{
  "d_expert": 64,
  "moe_layers": [1, 3, 5, 7, 9, 11],
  "routed_scale": 8.52,
  "balance_bias": false,
  "init_std_router": 0.0256,
  "tie_word_embeddings": false,
  "learning_rate": 0.000682,
  "beta2": 0.98,
  "max_grad_norm": 1.0,
  "batch_tokens": [65536, 131072],
  "max_seq_len": 256,
  "max_steps": 6355
}
Below are experts of layer 9 (counted from 0) of a mixture-of-experts language model. Rows are named gate (a neuron's input weights, with its number), up (a neuron's input weights, with its number) and show model dimensions 0-159. Each number is 200 + 30 x the weight over its row's rms, rounded and kept within 0 to 999.
Before each expert's rows: "mostly gets" lists some tokens that are sent to it at least half of the time. This comes from a sample of Wikipedia text that the model never trained on.

# expert 18
mostly gets: " when", " where", " However,", " because", " if", " though"
gate0,200,163,202,226,161,182,174,172,195,210,222,199,247,193,162,202,204,167,201,263,214,152,181,173,188,238,175,246,224,167,273,182,163,232,238,186,187,211,198,268,202,220,207,264,217,179,178,172,238,162,214,216,150,180,197,139,248,211,152,195,244,151,198,271,220,262,236,224,227,254,179,200,211,192,225,208,148,270,180,190,224,201,212,268,245,212,168,213,165,241,201,191,192,216,169,195,185,205,226,136,146,225,208,239,171,224,204,232,197,198,157,165,220,252,179,210,192,231,210,177,181,243,258,203,161,232,142,197,176,192,158,248,182,160,225,223,153,233,225,222,205,254,208,226,184,229,206,187,177,206,158,240,214,207,211,175,225,203,218,177
up0,219,215,179,166,206,193,174,159,196,182,176,239,195,165,206,187,234,200,189,164,230,195,218,178,186,183,231,167,152,215,229,228,232,243,231,203,210,227,200,164,216,193,187,261,183,197,196,171,241,199,154,186,176,205,140,182,218,118,259,122,238,223,222,203,232,238,206,190,220,243,132,149,190,226,200,198,190,213,236,195,178,194,234,187,220,239,209,200,161,209,237,212,253,238,197,220,204,220,246,155,207,277,250,210,193,246,181,187,216,226,158,176,173,176,238,189,196,179,188,182,208,219,215,184,187,218,197,220,165,187,230,226,206,132,220,221,161,206,216,207,222,216,204,237,139,187,152,213,248,187,168,221,195,181,165,230,262,230,244,154
gate1,159,155,198,153,164,190,213,190,160,177,228,232,154,172,225,182,187,173,220,221,212,185,193,141,203,242,239,208,167,181,231,205,175,230,217,227,186,167,217,240,251,190,164,200,155,176,198,189,176,218,215,141,186,217,249,164,192,182,238,216,180,160,270,263,173,176,205,197,198,216,148,220,188,149,195,242,202,185,230,215,178,144,224,235,236,168,182,181,195,167,212,209,258,187,247,221,243,203,200,184,184,176,281,205,138,175,184,206,243,249,208,189,240,207,176,233,198,182,217,214,222,215,181,167,204,224,223,226,169,157,217,172,237,206,146,186,129,185,155,233,212,227,171,242,162,207,157,214,177,208,225,217,222,175,200,216,192,210,191,177
up1,214,192,225,182,220,160,222,127,148,204,222,225,190,225,230,178,199,132,192,208,229,203,151,219,193,228,226,192,170,177,207,191,155,197,255,199,245,186,240,236,195,174,195,202,203,209,233,187,162,238,160,240,179,139,209,230,230,216,219,246,213,175,108,175,154,203,208,180,231,222,222,218,228,182,216,191,210,194,188,198,206,242,191,201,193,169,193,218,201,135,192,147,194,164,219,253,203,183,196,207,146,251,171,142,160,188,205,199,154,196,212,215,133,157,133,197,207,229,131,202,209,226,211,243,205,238,182,192,246,200,229,220,191,214,186,209,166,211,226,159,153,178,156,200,226,192,204,216,189,245,263,214,204,171,194,163,169,199,174,137
gate2,184,180,247,196,166,217,175,201,187,192,207,237,241,214,206,160,168,202,246,237,201,166,150,203,191,181,161,175,156,139,199,194,187,162,237,210,179,168,227,189,188,229,208,197,199,154,181,250,230,238,139,168,170,176,205,169,191,162,226,237,209,213,195,233,204,228,177,242,190,208,199,199,198,233,164,211,210,241,207,182,179,202,208,235,230,253,199,126,210,188,196,194,204,174,182,159,247,284,208,212,179,199,247,182,174,197,216,215,198,232,174,171,192,141,194,188,204,203,210,217,194,206,204,206,205,211,184,178,195,214,263,219,162,217,197,176,207,173,199,220,199,148,216,232,168,173,152,174,186,249,224,153,204,214,163,214,202,194,169,197
up2,182,223,219,236,210,192,235,160,172,243,202,177,171,216,236,205,217,238,236,173,193,216,234,209,229,180,206,133,181,218,178,273,224,252,229,248,236,204,218,163,232,179,174,167,194,186,198,262,182,212,248,213,237,194,218,197,215,187,210,155,162,257,224,183,171,158,196,216,206,192,192,162,180,185,236,176,216,191,185,208,245,173,205,224,208,191,221,272,239,192,221,171,167,217,196,269,164,139,161,235,220,213,190,146,158,201,183,225,232,172,214,191,250,217,213,191,198,216,191,208,226,214,121,192,247,209,248,176,219,210,193,244,241,215,180,226,155,204,154,216,185,186,287,182,235,233,213,215,143,208,191,206,207,205,231,145,228,159,169,202
gate3,188,170,230,227,240,173,168,212,242,218,188,181,201,187,203,213,277,228,238,156,186,196,248,207,206,205,207,167,225,198,212,199,199,210,178,230,234,197,219,205,188,240,227,245,276,202,222,209,170,208,205,178,150,151,193,195,177,277,180,186,217,217,186,181,258,204,196,250,185,198,211,193,197,227,192,166,230,227,210,146,208,196,201,188,208,218,160,218,231,218,196,184,201,244,183,228,205,179,168,161,171,189,228,178,151,229,183,257,191,196,192,167,240,157,154,216,195,183,239,204,232,208,175,174,239,209,254,193,203,204,221,156,185,186,187,116,154,148,183,158,186,177,213,248,193,198,183,161,192,153,173,133,216,183,186,202,255,197,120,152
up3,176,222,217,149,190,212,149,215,251,149,170,173,248,192,185,212,179,248,169,182,234,126,195,132,201,231,156,211,207,230,222,184,218,161,180,145,190,217,202,192,171,217,169,237,186,212,197,194,202,217,200,181,217,206,151,215,155,202,181,215,204,180,237,185,238,215,183,225,202,181,185,204,148,156,187,238,207,193,163,183,187,216,174,178,189,196,253,200,193,255,194,227,254,233,195,161,194,228,182,202,209,220,220,235,233,181,167,189,202,169,163,181,243,224,255,272,209,163,241,174,220,184,208,239,215,147,172,186,211,188,237,152,155,167,202,179,156,192,178,173,229,152,183,222,207,221,132,182,219,215,183,220,220,197,177,227,249,247,215,236
gate4,169,221,216,199,232,198,206,201,184,203,182,218,224,187,163,212,158,180,222,181,231,246,179,243,193,217,236,202,220,147,240,179,184,232,162,173,216,189,255,203,209,194,181,201,190,187,204,231,206,225,226,244,227,260,214,195,219,214,190,232,149,163,144,264,166,147,198,176,227,254,175,199,187,236,206,255,184,220,152,239,178,219,202,142,194,231,177,171,203,181,197,163,263,145,165,204,196,241,243,166,215,187,146,225,230,180,176,172,226,200,160,214,183,211,241,170,209,228,219,205,156,221,193,247,238,187,178,212,160,177,174,197,220,226,161,193,196,212,188,167,207,176,234,205,197,215,174,253,230,218,171,229,221,183,175,233,196,185,256,240
up4,258,247,156,202,233,187,178,134,205,179,165,195,251,167,262,193,246,201,213,223,182,226,219,177,205,189,234,228,207,190,208,185,170,266,175,235,180,233,201,188,246,156,244,219,260,192,234,200,200,220,213,194,227,214,128,231,199,196,189,174,203,174,151,217,190,184,217,189,183,233,188,192,192,233,234,205,206,206,191,171,174,215,195,202,200,238,168,198,210,213,231,183,205,232,202,167,135,163,202,169,154,172,133,176,146,264,188,155,189,200,181,229,218,233,191,222,253,208,189,171,239,278,199,194,189,200,142,179,170,208,230,199,208,206,184,236,252,246,239,160,213,226,179,204,216,239,217,179,148,192,174,232,204,217,172,207,211,197,237,207
gate5,156,182,233,246,241,166,185,187,215,284,228,172,233,190,227,243,172,192,211,198,208,192,194,161,209,217,180,221,233,231,233,182,176,224,175,171,147,232,199,230,177,190,159,218,204,265,223,200,158,170,188,214,177,190,231,195,162,250,235,216,179,193,139,233,199,168,235,217,233,186,181,229,195,289,211,216,166,174,207,151,239,161,149,213,209,165,185,159,140,203,246,200,232,198,179,185,161,204,240,193,184,258,172,253,211,153,236,218,235,209,212,222,140,207,144,220,212,206,203,186,155,150,206,192,257,198,199,200,189,177,153,181,202,215,131,201,226,150,162,162,141,210,191,179,199,152,199,231,150,158,162,246,222,162,233,190,227,150,161,214
up5,218,208,151,160,223,186,287,214,198,151,165,195,167,140,221,187,237,230,178,225,146,211,210,237,178,176,240,167,202,175,208,183,185,160,232,239,210,134,210,187,183,193,202,201,205,219,227,198,195,224,209,219,233,222,173,203,266,176,194,184,215,223,228,206,208,217,199,205,185,207,178,164,203,207,211,143,234,183,226,247,180,257,240,215,138,161,210,234,254,133,155,201,206,185,155,242,222,176,216,183,222,196,241,180,174,208,171,211,169,283,234,170,204,208,241,204,187,219,185,213,230,224,198,138,221,186,186,235,180,264,207,241,203,165,205,187,166,227,184,230,229,216,192,183,212,216,146,227,204,195,179,157,201,226,214,165,226,211,197,178
gate6,224,242,177,217,206,275,229,161,186,178,247,195,198,215,167,185,225,282,261,226,201,263,281,188,228,195,179,176,192,246,238,159,224,246,186,183,154,235,240,203,186,168,221,225,177,195,255,217,192,169,238,213,194,239,198,215,197,206,209,204,196,159,224,227,209,209,204,174,149,142,246,209,180,153,159,226,185,205,232,197,218,185,206,213,231,111,209,207,229,164,220,169,179,221,270,228,199,195,210,244,176,234,196,134,194,194,169,200,235,216,191,219,200,184,153,165,244,206,188,235,238,195,211,181,247,228,249,221,133,184,188,205,193,169,193,245,253,220,212,203,239,222,264,181,198,176,168,176,179,162,189,200,253,192,197,158,194,199,203,178
up6,194,144,190,232,237,170,181,181,197,219,165,203,230,159,204,151,207,151,192,196,244,152,171,198,213,144,172,207,205,217,239,198,196,199,246,189,172,224,163,233,228,228,165,180,175,226,198,201,204,244,171,179,125,113,235,172,223,194,199,194,150,227,186,192,139,229,189,180,252,255,152,180,198,203,230,168,220,171,198,166,189,152,212,164,199,236,185,154,160,206,180,201,188,171,167,213,198,199,243,190,188,195,235,216,187,234,273,228,194,189,220,136,175,174,199,171,206,209,236,213,143,187,186,263,180,212,247,151,224,182,184,214,247,238,231,164,223,151,218,233,161,189,214,237,196,189,241,221,207,213,228,200,172,251,197,223,154,159,171,182
gate7,235,221,149,218,184,171,210,161,247,254,218,223,203,215,159,180,208,171,226,171,160,188,210,178,183,177,206,167,207,161,241,193,233,212,232,215,222,213,165,186,228,162,226,226,190,170,253,230,249,232,163,187,184,178,190,171,236,203,155,148,186,159,172,207,207,232,227,181,233,210,238,198,159,170,235,151,168,243,165,189,154,168,175,245,264,182,201,226,194,230,192,224,183,203,221,170,197,230,204,209,237,157,206,208,217,184,210,254,190,266,232,196,228,190,178,178,214,150,232,177,231,194,169,213,193,175,142,163,234,226,242,200,213,199,171,226,146,171,216,216,238,259,185,215,209,200,188,243,206,161,180,185,232,200,277,222,150,198,190,189
up7,229,202,198,139,224,209,177,181,200,216,252,219,250,167,211,210,159,173,210,244,206,157,214,188,190,258,190,199,203,232,217,136,186,185,174,199,252,191,181,191,195,195,232,219,255,192,242,229,213,133,218,220,189,169,205,209,206,223,222,158,175,223,201,221,172,189,166,232,179,215,181,203,228,155,224,215,226,166,234,254,125,229,187,196,213,189,174,232,159,181,231,237,266,252,196,200,238,248,170,253,163,210,164,178,136,161,232,147,224,170,215,233,210,198,208,221,202,192,170,168,207,255,237,204,197,228,211,191,170,232,219,151,210,244,195,187,209,199,219,215,166,184,235,191,166,189,174,163,253,200,198,210,213,134,195,208,169,243,222,225
gate8,242,149,176,222,180,219,204,236,260,201,177,231,166,252,226,198,255,225,193,219,196,181,218,233,189,165,193,203,132,206,231,204,203,242,245,252,182,212,209,193,172,202,237,163,212,205,187,198,194,229,160,198,192,179,181,153,228,246,219,160,209,192,199,224,166,199,216,264,197,180,196,215,188,176,181,238,198,223,195,196,170,258,227,183,150,211,189,200,243,220,233,210,207,196,191,182,201,215,173,164,160,150,246,174,216,225,185,223,232,212,200,151,132,189,171,202,235,264,161,212,174,213,255,156,236,193,173,184,197,170,227,191,149,233,161,185,215,216,174,216,178,224,231,171,160,165,189,197,202,196,168,172,175,164,209,197,242,164,229,199
up8,221,202,174,161,196,154,257,245,172,174,207,212,209,201,264,156,232,184,180,180,204,179,217,166,170,181,197,214,117,214,223,190,250,191,191,197,187,231,233,242,192,217,230,199,219,191,174,190,228,161,182,184,215,198,149,185,226,147,216,157,176,234,183,248,221,208,153,205,175,189,232,197,208,148,172,268,206,182,174,154,244,222,199,194,199,210,193,187,216,243,192,194,240,217,162,213,157,251,161,175,239,224,235,210,197,164,190,213,227,238,204,146,244,191,206,212,248,250,216,171,133,220,289,182,199,225,200,187,149,207,178,179,163,174,207,211,212,210,156,162,186,201,208,253,159,207,241,265,165,202,152,233,181,171,185,170,216,153,202,189
gate9,231,193,266,203,256,161,173,247,182,175,228,232,253,208,210,198,161,189,162,187,250,171,174,203,210,243,202,227,213,175,188,201,196,214,226,252,183,186,229,219,203,220,180,216,216,224,145,202,147,190,246,237,205,218,139,191,193,163,196,199,176,230,210,197,168,148,176,167,215,266,193,168,180,216,199,182,146,144,127,212,194,210,217,172,270,220,176,236,173,170,162,207,213,223,155,166,184,201,181,167,230,268,186,160,223,228,178,158,176,186,183,216,204,197,219,178,163,175,243,206,200,195,205,212,221,200,175,190,202,227,189,150,166,178,163,212,215,201,204,213,172,160,229,250,157,203,209,209,168,219,224,215,211,220,170,194,183,209,205,171
up9,229,211,236,160,210,196,166,179,200,224,196,221,242,183,225,208,220,205,159,237,221,208,174,211,175,202,232,237,137,207,229,195,194,160,204,216,211,204,199,216,203,189,239,183,206,225,211,216,158,190,226,234,182,199,166,208,193,196,203,179,177,241,187,184,229,169,198,183,166,207,214,165,163,176,208,196,222,141,193,190,190,242,189,206,225,149,148,244,197,205,190,169,179,225,146,206,156,204,187,171,210,222,158,210,256,236,191,223,169,195,231,238,172,211,247,204,186,190,227,190,181,258,222,193,208,195,190,190,206,232,142,159,200,225,143,209,182,204,234,208,193,182,254,226,257,163,194,241,190,182,186,256,173,183,188,216,149,248,229,204
gate10,170,196,212,210,222,210,212,150,282,203,166,267,174,205,188,190,245,243,222,178,214,245,231,189,165,184,174,147,175,222,222,230,162,163,186,206,140,199,167,204,236,189,229,196,200,198,226,238,238,233,189,172,158,182,219,177,204,242,230,150,176,166,206,232,241,195,218,180,184,185,226,163,256,179,155,216,241,246,236,206,251,192,189,153,210,235,180,203,210,193,243,223,203,217,253,128,240,243,178,201,185,209,206,250,196,206,178,222,211,210,178,218,128,199,173,172,137,259,218,187,210,176,190,210,245,208,179,214,198,164,143,236,173,175,169,216,251,193,136,159,151,212,131,160,141,172,197,178,205,227,219,180,199,183,218,210,222,217,248,158
up10,262,213,263,216,220,189,223,188,250,203,260,267,211,264,195,229,227,216,200,197,212,208,200,237,205,202,214,226,207,240,175,149,203,216,222,250,205,190,155,185,203,186,178,229,220,204,218,257,275,217,229,176,194,186,236,212,228,235,162,179,162,219,199,211,159,175,201,187,229,190,203,181,188,233,216,218,210,204,174,250,230,222,166,179,214,234,171,198,237,185,220,207,204,188,240,189,186,212,203,224,175,173,225,229,181,249,212,189,198,160,214,195,219,241,207,119,238,225,195,248,163,179,180,189,222,174,171,146,150,158,211,220,196,202,182,216,227,205,177,159,158,177,202,224,206,227,213,164,185,220,226,157,173,248,210,206,148,192,199,178
gate11,267,206,193,177,178,158,195,170,178,221,145,216,163,200,175,193,207,182,223,174,206,212,220,130,145,257,170,257,182,224,232,148,193,269,208,233,196,225,185,190,186,166,244,169,164,212,168,217,224,186,181,161,179,245,204,198,194,159,144,223,207,215,224,199,250,232,241,195,199,194,213,174,152,222,165,248,215,246,216,201,169,225,200,275,214,238,206,227,205,224,225,171,197,190,217,205,209,238,210,218,212,192,221,171,183,186,181,212,208,189,121,160,160,186,195,230,218,150,208,214,224,219,138,192,194,229,174,264,206,226,282,187,211,231,176,217,195,231,228,172,215,209,193,248,236,154,192,200,175,199,210,184,205,235,235,173,161,151,221,246
up11,281,179,155,238,204,192,216,189,173,258,197,258,190,218,212,198,257,183,203,227,212,210,265,192,196,194,191,185,218,234,215,223,165,250,225,214,190,204,152,237,254,149,191,217,220,214,187,174,245,232,207,171,164,168,247,222,218,168,226,206,218,157,221,169,182,161,241,212,222,164,250,173,229,237,201,220,187,204,209,170,200,137,200,226,208,186,189,190,229,211,203,171,144,251,239,168,217,161,211,211,175,186,131,171,171,192,184,238,221,185,194,193,178,212,186,146,209,163,164,210,191,225,221,181,170,227,173,175,133,177,213,196,241,224,188,195,242,253,237,169,159,177,196,189,208,158,200,212,208,154,225,164,158,217,175,201,227,179,205,177
gate12,184,211,217,144,268,215,190,209,272,236,232,252,212,183,177,225,165,156,168,227,182,162,224,154,165,217,168,213,177,158,201,164,168,191,141,233,213,168,239,210,196,216,215,182,215,180,159,200,226,215,186,194,217,138,212,202,143,228,208,209,196,242,182,209,226,212,181,219,218,207,226,211,183,234,222,245,234,226,178,230,263,239,150,173,225,241,247,200,177,187,188,207,212,189,140,113,249,259,213,221,236,166,219,248,248,224,193,219,229,179,217,192,164,189,180,195,208,258,279,243,193,192,229,277,255,138,174,198,198,165,189,216,161,175,197,180,205,211,195,159,177,179,219,215,228,194,232,211,188,181,226,206,181,167,161,212,216,226,198,217
up12,224,227,174,190,193,206,183,183,166,219,210,215,190,252,168,177,196,229,238,233,167,244,225,164,207,215,232,219,223,161,229,198,165,217,238,186,177,188,167,210,214,144,187,159,159,177,190,173,194,230,157,177,211,213,215,180,215,231,247,173,228,159,264,137,127,227,186,171,200,208,172,147,240,205,258,202,246,201,220,133,224,209,258,240,171,227,203,255,187,188,210,165,130,228,204,221,202,128,155,200,216,194,188,156,193,168,225,198,226,240,212,246,161,214,192,219,206,173,177,256,258,183,181,215,196,259,234,226,224,204,175,208,254,227,211,178,196,189,209,180,261,169,273,188,208,194,240,171,123,184,162,197,195,186,204,157,205,189,169,220
gate13,175,189,173,158,224,212,175,227,174,246,191,193,244,227,246,184,176,193,222,183,186,163,237,172,182,202,139,144,236,233,153,185,173,178,219,183,171,208,178,236,142,197,129,252,200,210,227,195,195,191,207,198,210,193,164,184,197,185,236,218,209,230,149,148,218,260,115,185,179,200,181,204,238,199,126,233,218,221,244,220,233,208,181,184,195,195,225,181,181,250,239,202,215,206,208,204,200,184,181,237,175,216,209,181,176,235,204,201,192,167,205,198,183,223,148,214,177,189,220,216,177,183,195,174,222,194,216,270,244,217,198,223,178,239,204,263,183,178,182,220,212,175,180,258,177,213,180,158,239,161,187,267,190,220,213,196,172,194,189,224
up13,213,214,200,230,223,208,188,204,188,202,231,228,170,207,223,234,222,213,226,170,135,138,221,188,226,187,186,222,153,237,210,170,212,166,240,187,264,206,231,141,123,248,190,168,171,216,220,271,197,236,214,213,181,210,198,169,220,229,193,209,231,192,201,192,229,219,194,197,223,245,193,223,187,231,180,232,188,173,220,178,196,168,240,274,214,189,178,179,183,258,206,184,185,192,213,176,204,189,169,201,210,196,188,166,174,252,174,207,185,204,222,238,233,185,173,151,264,191,266,245,232,235,195,190,237,239,211,244,216,185,234,199,199,190,190,220,228,191,214,201,215,194,156,156,151,185,203,208,210,198,158,207,202,251,219,196,173,190,211,197
gate14,193,165,182,135,156,174,153,147,157,200,182,217,207,142,225,199,173,164,223,216,207,210,182,197,206,166,235,192,197,213,228,200,229,236,231,172,191,215,241,185,224,173,210,208,219,236,211,203,187,173,194,219,223,234,187,182,136,215,216,198,181,170,129,211,163,204,193,189,203,184,195,183,200,230,250,237,173,214,196,193,178,226,192,174,197,185,205,204,179,206,174,159,214,186,142,184,176,162,214,201,184,240,186,177,239,222,164,201,170,191,237,200,175,186,231,210,171,249,243,228,138,253,201,186,210,222,234,226,234,235,170,225,214,154,232,242,214,226,195,182,278,239,140,176,167,256,140,276,185,227,175,259,238,216,197,194,151,219,213,261
up14,200,239,201,225,184,259,202,212,205,190,150,229,221,232,238,212,220,177,256,225,149,196,190,260,225,176,252,136,263,187,203,192,202,172,178,238,170,197,210,202,204,190,153,201,194,221,208,215,211,222,224,190,240,201,229,158,228,258,200,193,167,225,202,230,169,183,249,192,247,201,235,156,227,199,241,185,212,216,219,175,205,175,217,229,230,202,224,189,208,194,202,199,133,194,252,234,169,217,211,188,179,191,152,228,208,215,176,234,164,180,140,165,253,227,176,187,139,170,171,179,234,196,225,234,255,173,184,183,221,195,201,230,227,207,197,163,228,177,165,187,189,212,188,204,191,188,263,224,210,175,200,143,227,226,229,183,212,212,156,166
gate15,193,186,164,200,205,204,211,170,203,167,177,263,166,196,185,246,263,213,159,196,194,167,220,206,193,180,285,214,205,218,201,157,222,261,166,183,167,237,216,165,169,176,219,217,158,208,222,186,192,222,172,179,231,249,213,260,175,218,179,237,175,199,185,205,168,195,215,212,167,199,180,204,165,200,221,184,190,140,199,224,144,253,243,255,281,263,198,180,185,184,224,193,221,193,177,175,180,273,205,173,182,206,198,251,130,200,213,202,231,224,176,191,201,176,211,177,221,156,181,187,217,224,239,225,168,211,200,204,230,187,224,147,248,256,174,169,198,188,216,292,195,213,240,209,213,203,193,223,151,161,246,203,199,231,223,196,233,246,151,176
up15,211,237,197,247,227,132,172,237,171,179,214,153,212,148,201,237,180,227,198,203,218,167,248,188,144,195,149,203,185,226,237,199,167,219,215,198,189,198,152,217,219,235,168,208,213,208,186,218,263,173,197,253,224,142,178,234,190,240,163,169,226,264,172,220,181,231,257,179,160,208,201,182,225,186,190,174,152,196,213,194,247,197,205,205,242,183,207,219,207,247,218,206,203,212,254,198,249,181,171,211,258,202,201,189,171,167,219,214,223,264,211,227,199,226,195,234,191,219,231,204,202,230,213,306,179,194,164,212,221,277,235,202,203,208,197,218,233,183,234,176,175,268,210,225,188,154,189,176,207,200,213,207,229,221,241,246,167,183,217,227
gate16,240,209,215,224,184,208,196,251,185,183,192,194,208,228,188,209,273,204,160,151,202,181,212,229,196,200,233,172,232,242,211,212,226,142,196,255,246,228,147,161,208,166,192,241,218,169,218,188,220,205,190,217,142,230,175,240,218,187,185,189,237,153,210,236,191,258,222,177,202,246,165,196,229,188,245,207,259,195,217,191,140,165,189,214,231,196,182,261,240,205,219,241,230,233,158,184,183,217,175,227,233,189,223,212,190,217,189,192,200,234,139,179,213,161,196,194,191,229,153,153,150,220,237,141,169,159,201,229,118,205,204,219,183,165,224,188,188,240,149,210,190,213,216,168,164,217,152,206,177,180,130,172,210,192,163,241,239,173,200,126
up16,171,234,216,197,160,159,227,173,255,194,220,186,224,168,186,206,182,245,219,191,218,244,156,169,226,188,223,170,217,147,160,146,232,266,165,170,197,211,214,216,187,186,185,225,190,223,232,123,250,198,193,223,173,234,197,197,165,220,185,221,178,184,197,211,193,200,226,172,226,216,235,155,203,181,217,167,177,180,209,227,186,214,207,220,215,200,176,176,199,222,223,139,174,172,168,208,245,176,164,230,163,222,199,171,174,126,215,244,150,221,230,203,221,198,177,185,201,151,205,240,224,206,175,162,197,130,179,221,233,196,237,171,271,221,178,160,191,160,194,186,201,172,181,221,257,232,174,154,207,212,231,230,220,188,189,143,188,228,208,191
gate17,234,224,234,250,153,178,191,260,188,235,167,170,196,142,240,214,173,167,169,235,256,147,198,204,156,233,163,230,218,224,213,193,183,160,225,155,162,196,158,175,194,249,185,195,154,190,152,206,225,158,176,111,182,185,188,196,201,206,223,214,202,229,193,145,190,178,232,192,202,168,224,219,129,191,188,198,199,211,190,203,180,223,238,196,174,256,200,168,182,210,218,187,253,169,139,175,200,177,178,186,182,192,218,240,216,215,161,227,229,175,145,203,180,204,201,235,187,187,247,181,219,216,202,192,172,144,189,155,211,223,201,183,207,217,244,178,201,232,226,120,222,162,204,213,184,225,211,152,189,252,169,196,273,174,153,219,198,195,163,172
up17,230,219,217,217,155,220,159,219,215,217,126,182,214,206,191,169,159,179,205,232,206,166,203,224,207,183,198,208,207,244,228,175,208,213,178,155,226,206,184,224,225,166,237,273,196,167,237,190,219,198,152,125,183,210,248,183,222,160,221,199,214,161,222,205,234,186,240,176,195,186,210,206,197,236,190,209,195,285,219,202,166,200,192,237,154,215,198,211,147,184,252,162,231,201,217,199,183,210,243,216,181,183,179,233,144,211,202,217,213,163,116,140,218,230,193,194,222,171,205,181,217,187,175,211,147,215,219,161,203,164,189,237,188,232,267,152,189,222,187,122,220,220,163,164,203,235,193,156,245,201,202,184,239,169,240,196,222,217,191,194
gate18,198,156,242,183,217,192,209,225,223,215,209,219,182,167,205,189,139,204,257,140,179,185,162,196,230,239,139,233,174,167,220,190,177,215,232,214,224,212,186,173,203,191,193,178,217,201,219,203,198,223,157,205,182,199,176,212,212,196,164,184,134,173,214,234,199,207,237,292,175,175,209,224,183,203,228,195,163,212,184,220,199,218,258,243,231,215,199,227,122,206,177,196,221,196,193,150,243,251,214,227,226,145,227,129,228,201,175,220,166,173,177,152,241,160,198,179,197,225,202,218,181,131,256,200,227,240,188,181,189,190,263,185,220,262,248,228,168,212,156,186,177,192,197,230,200,194,162,232,136,163,202,161,233,169,218,268,196,131,227,171
up18,174,196,219,221,190,208,181,185,182,162,162,199,285,173,150,240,198,214,172,212,185,237,175,194,174,167,251,187,184,215,180,251,203,220,173,160,170,191,167,182,264,188,198,175,208,155,148,198,205,191,227,154,198,200,201,214,179,191,204,185,256,191,197,172,219,222,245,201,226,209,225,156,161,154,231,205,209,221,172,217,252,157,249,221,176,200,150,200,231,217,173,152,141,194,225,229,225,158,201,236,177,171,194,169,159,212,214,240,178,208,197,186,193,265,223,163,185,204,180,184,226,189,194,235,253,134,234,212,226,184,197,219,201,179,220,217,180,165,218,267,215,211,192,232,242,254,232,212,245,177,229,181,163,165,164,243,169,164,169,160
gate19,238,176,174,193,173,215,201,186,268,199,187,215,167,216,214,162,180,228,213,206,243,244,189,206,146,216,146,188,198,214,217,191,174,241,183,180,209,87,187,226,172,169,160,173,186,231,251,182,177,187,184,159,225,215,227,237,231,153,179,172,166,211,219,222,189,154,208,208,244,147,162,258,167,207,214,173,226,189,200,224,204,215,195,247,177,155,200,159,152,214,193,203,186,237,170,146,184,179,232,217,227,146,201,175,225,137,242,224,226,227,212,237,136,157,180,178,214,217,164,195,193,201,195,196,191,220,197,209,178,172,217,174,165,170,165,141,240,158,180,163,171,173,170,178,154,180,220,194,193,211,238,212,232,224,227,242,228,198,167,245
up19,196,213,226,175,176,210,154,232,208,240,223,207,202,153,227,182,176,132,175,217,168,201,192,164,128,229,180,229,183,223,190,117,232,195,118,197,190,149,178,174,194,210,223,161,212,209,201,248,150,161,230,234,190,181,254,230,215,199,194,256,206,200,167,245,191,137,191,264,191,189,213,176,198,270,205,207,166,171,162,196,181,212,231,265,175,203,185,186,245,186,246,173,189,127,156,188,204,202,204,200,193,209,205,213,163,208,207,197,201,192,180,243,158,204,268,212,167,191,135,229,203,213,176,183,220,227,256,198,185,217,198,158,211,267,156,165,200,173,190,215,195,147,182,196,193,160,157,199,222,219,227,211,170,176,198,208,214,173,172,202
gate20,234,172,203,193,251,163,176,203,140,205,185,204,166,189,142,149,211,189,182,210,228,171,221,204,159,179,170,200,181,210,207,208,165,161,226,176,194,209,198,181,196,191,218,182,137,195,181,223,222,205,153,210,163,209,217,195,209,167,121,242,160,206,185,209,226,225,189,241,231,243,182,254,236,257,165,243,204,241,159,177,241,207,230,206,187,192,201,241,181,231,163,226,170,212,200,245,168,188,204,214,208,196,249,203,179,186,163,148,226,152,140,199,174,199,214,194,144,246,260,168,150,206,185,234,206,224,238,170,141,171,236,154,161,181,213,239,243,212,185,208,178,201,190,226,183,184,190,262,233,210,212,147,181,188,190,180,166,225,128,238
up20,190,232,206,160,209,177,221,175,197,224,180,171,237,187,249,230,165,224,162,186,193,192,186,159,248,168,189,144,260,187,229,218,170,176,210,147,179,198,255,192,222,255,153,175,223,221,214,181,220,133,163,157,192,186,177,203,204,248,165,167,220,201,236,169,208,217,213,234,144,165,222,197,156,183,242,167,134,155,184,199,210,195,160,212,156,156,197,171,199,181,248,161,170,158,158,183,241,155,190,145,204,189,173,181,188,200,186,249,152,212,242,212,170,202,203,254,217,186,151,174,221,282,213,185,149,238,200,216,211,228,189,268,246,209,210,176,182,193,199,193,238,191,229,206,248,208,194,214,173,146,195,217,271,194,183,214,216,247,251,161
gate21,177,203,213,187,211,261,171,227,199,240,197,228,208,225,213,177,237,186,166,187,186,224,231,249,199,193,175,227,180,178,225,207,179,189,178,213,211,227,194,201,125,207,265,198,184,149,174,213,210,214,198,204,213,140,170,193,201,207,142,192,214,201,191,191,197,155,179,195,183,169,188,304,231,218,156,215,236,199,255,219,211,190,213,188,217,203,245,172,226,173,218,230,166,165,229,176,245,164,192,265,230,185,208,181,195,216,235,205,151,192,236,173,203,184,234,224,223,253,221,202,197,130,162,243,201,196,185,152,197,221,204,190,202,285,176,175,206,182,201,223,191,201,198,193,165,196,200,177,212,224,184,151,188,250,224,221,203,172,178,181
up21,228,250,245,193,223,255,170,155,202,189,200,228,221,183,211,225,196,227,174,191,170,190,134,215,200,203,202,226,190,168,213,155,170,200,220,159,218,221,169,229,171,174,244,180,223,204,227,242,218,202,192,235,218,211,125,269,182,254,161,222,251,198,160,261,207,197,206,228,163,178,147,210,195,200,220,151,222,206,204,208,180,207,167,198,235,208,225,158,209,187,218,228,210,207,198,167,211,173,163,255,203,265,179,239,201,206,222,188,227,225,231,178,211,199,202,167,160,211,212,220,207,152,198,244,208,204,171,212,208,223,178,142,201,196,218,193,225,198,258,226,188,195,189,234,218,211,202,192,170,264,242,172,192,206,209,193,211,144,191,263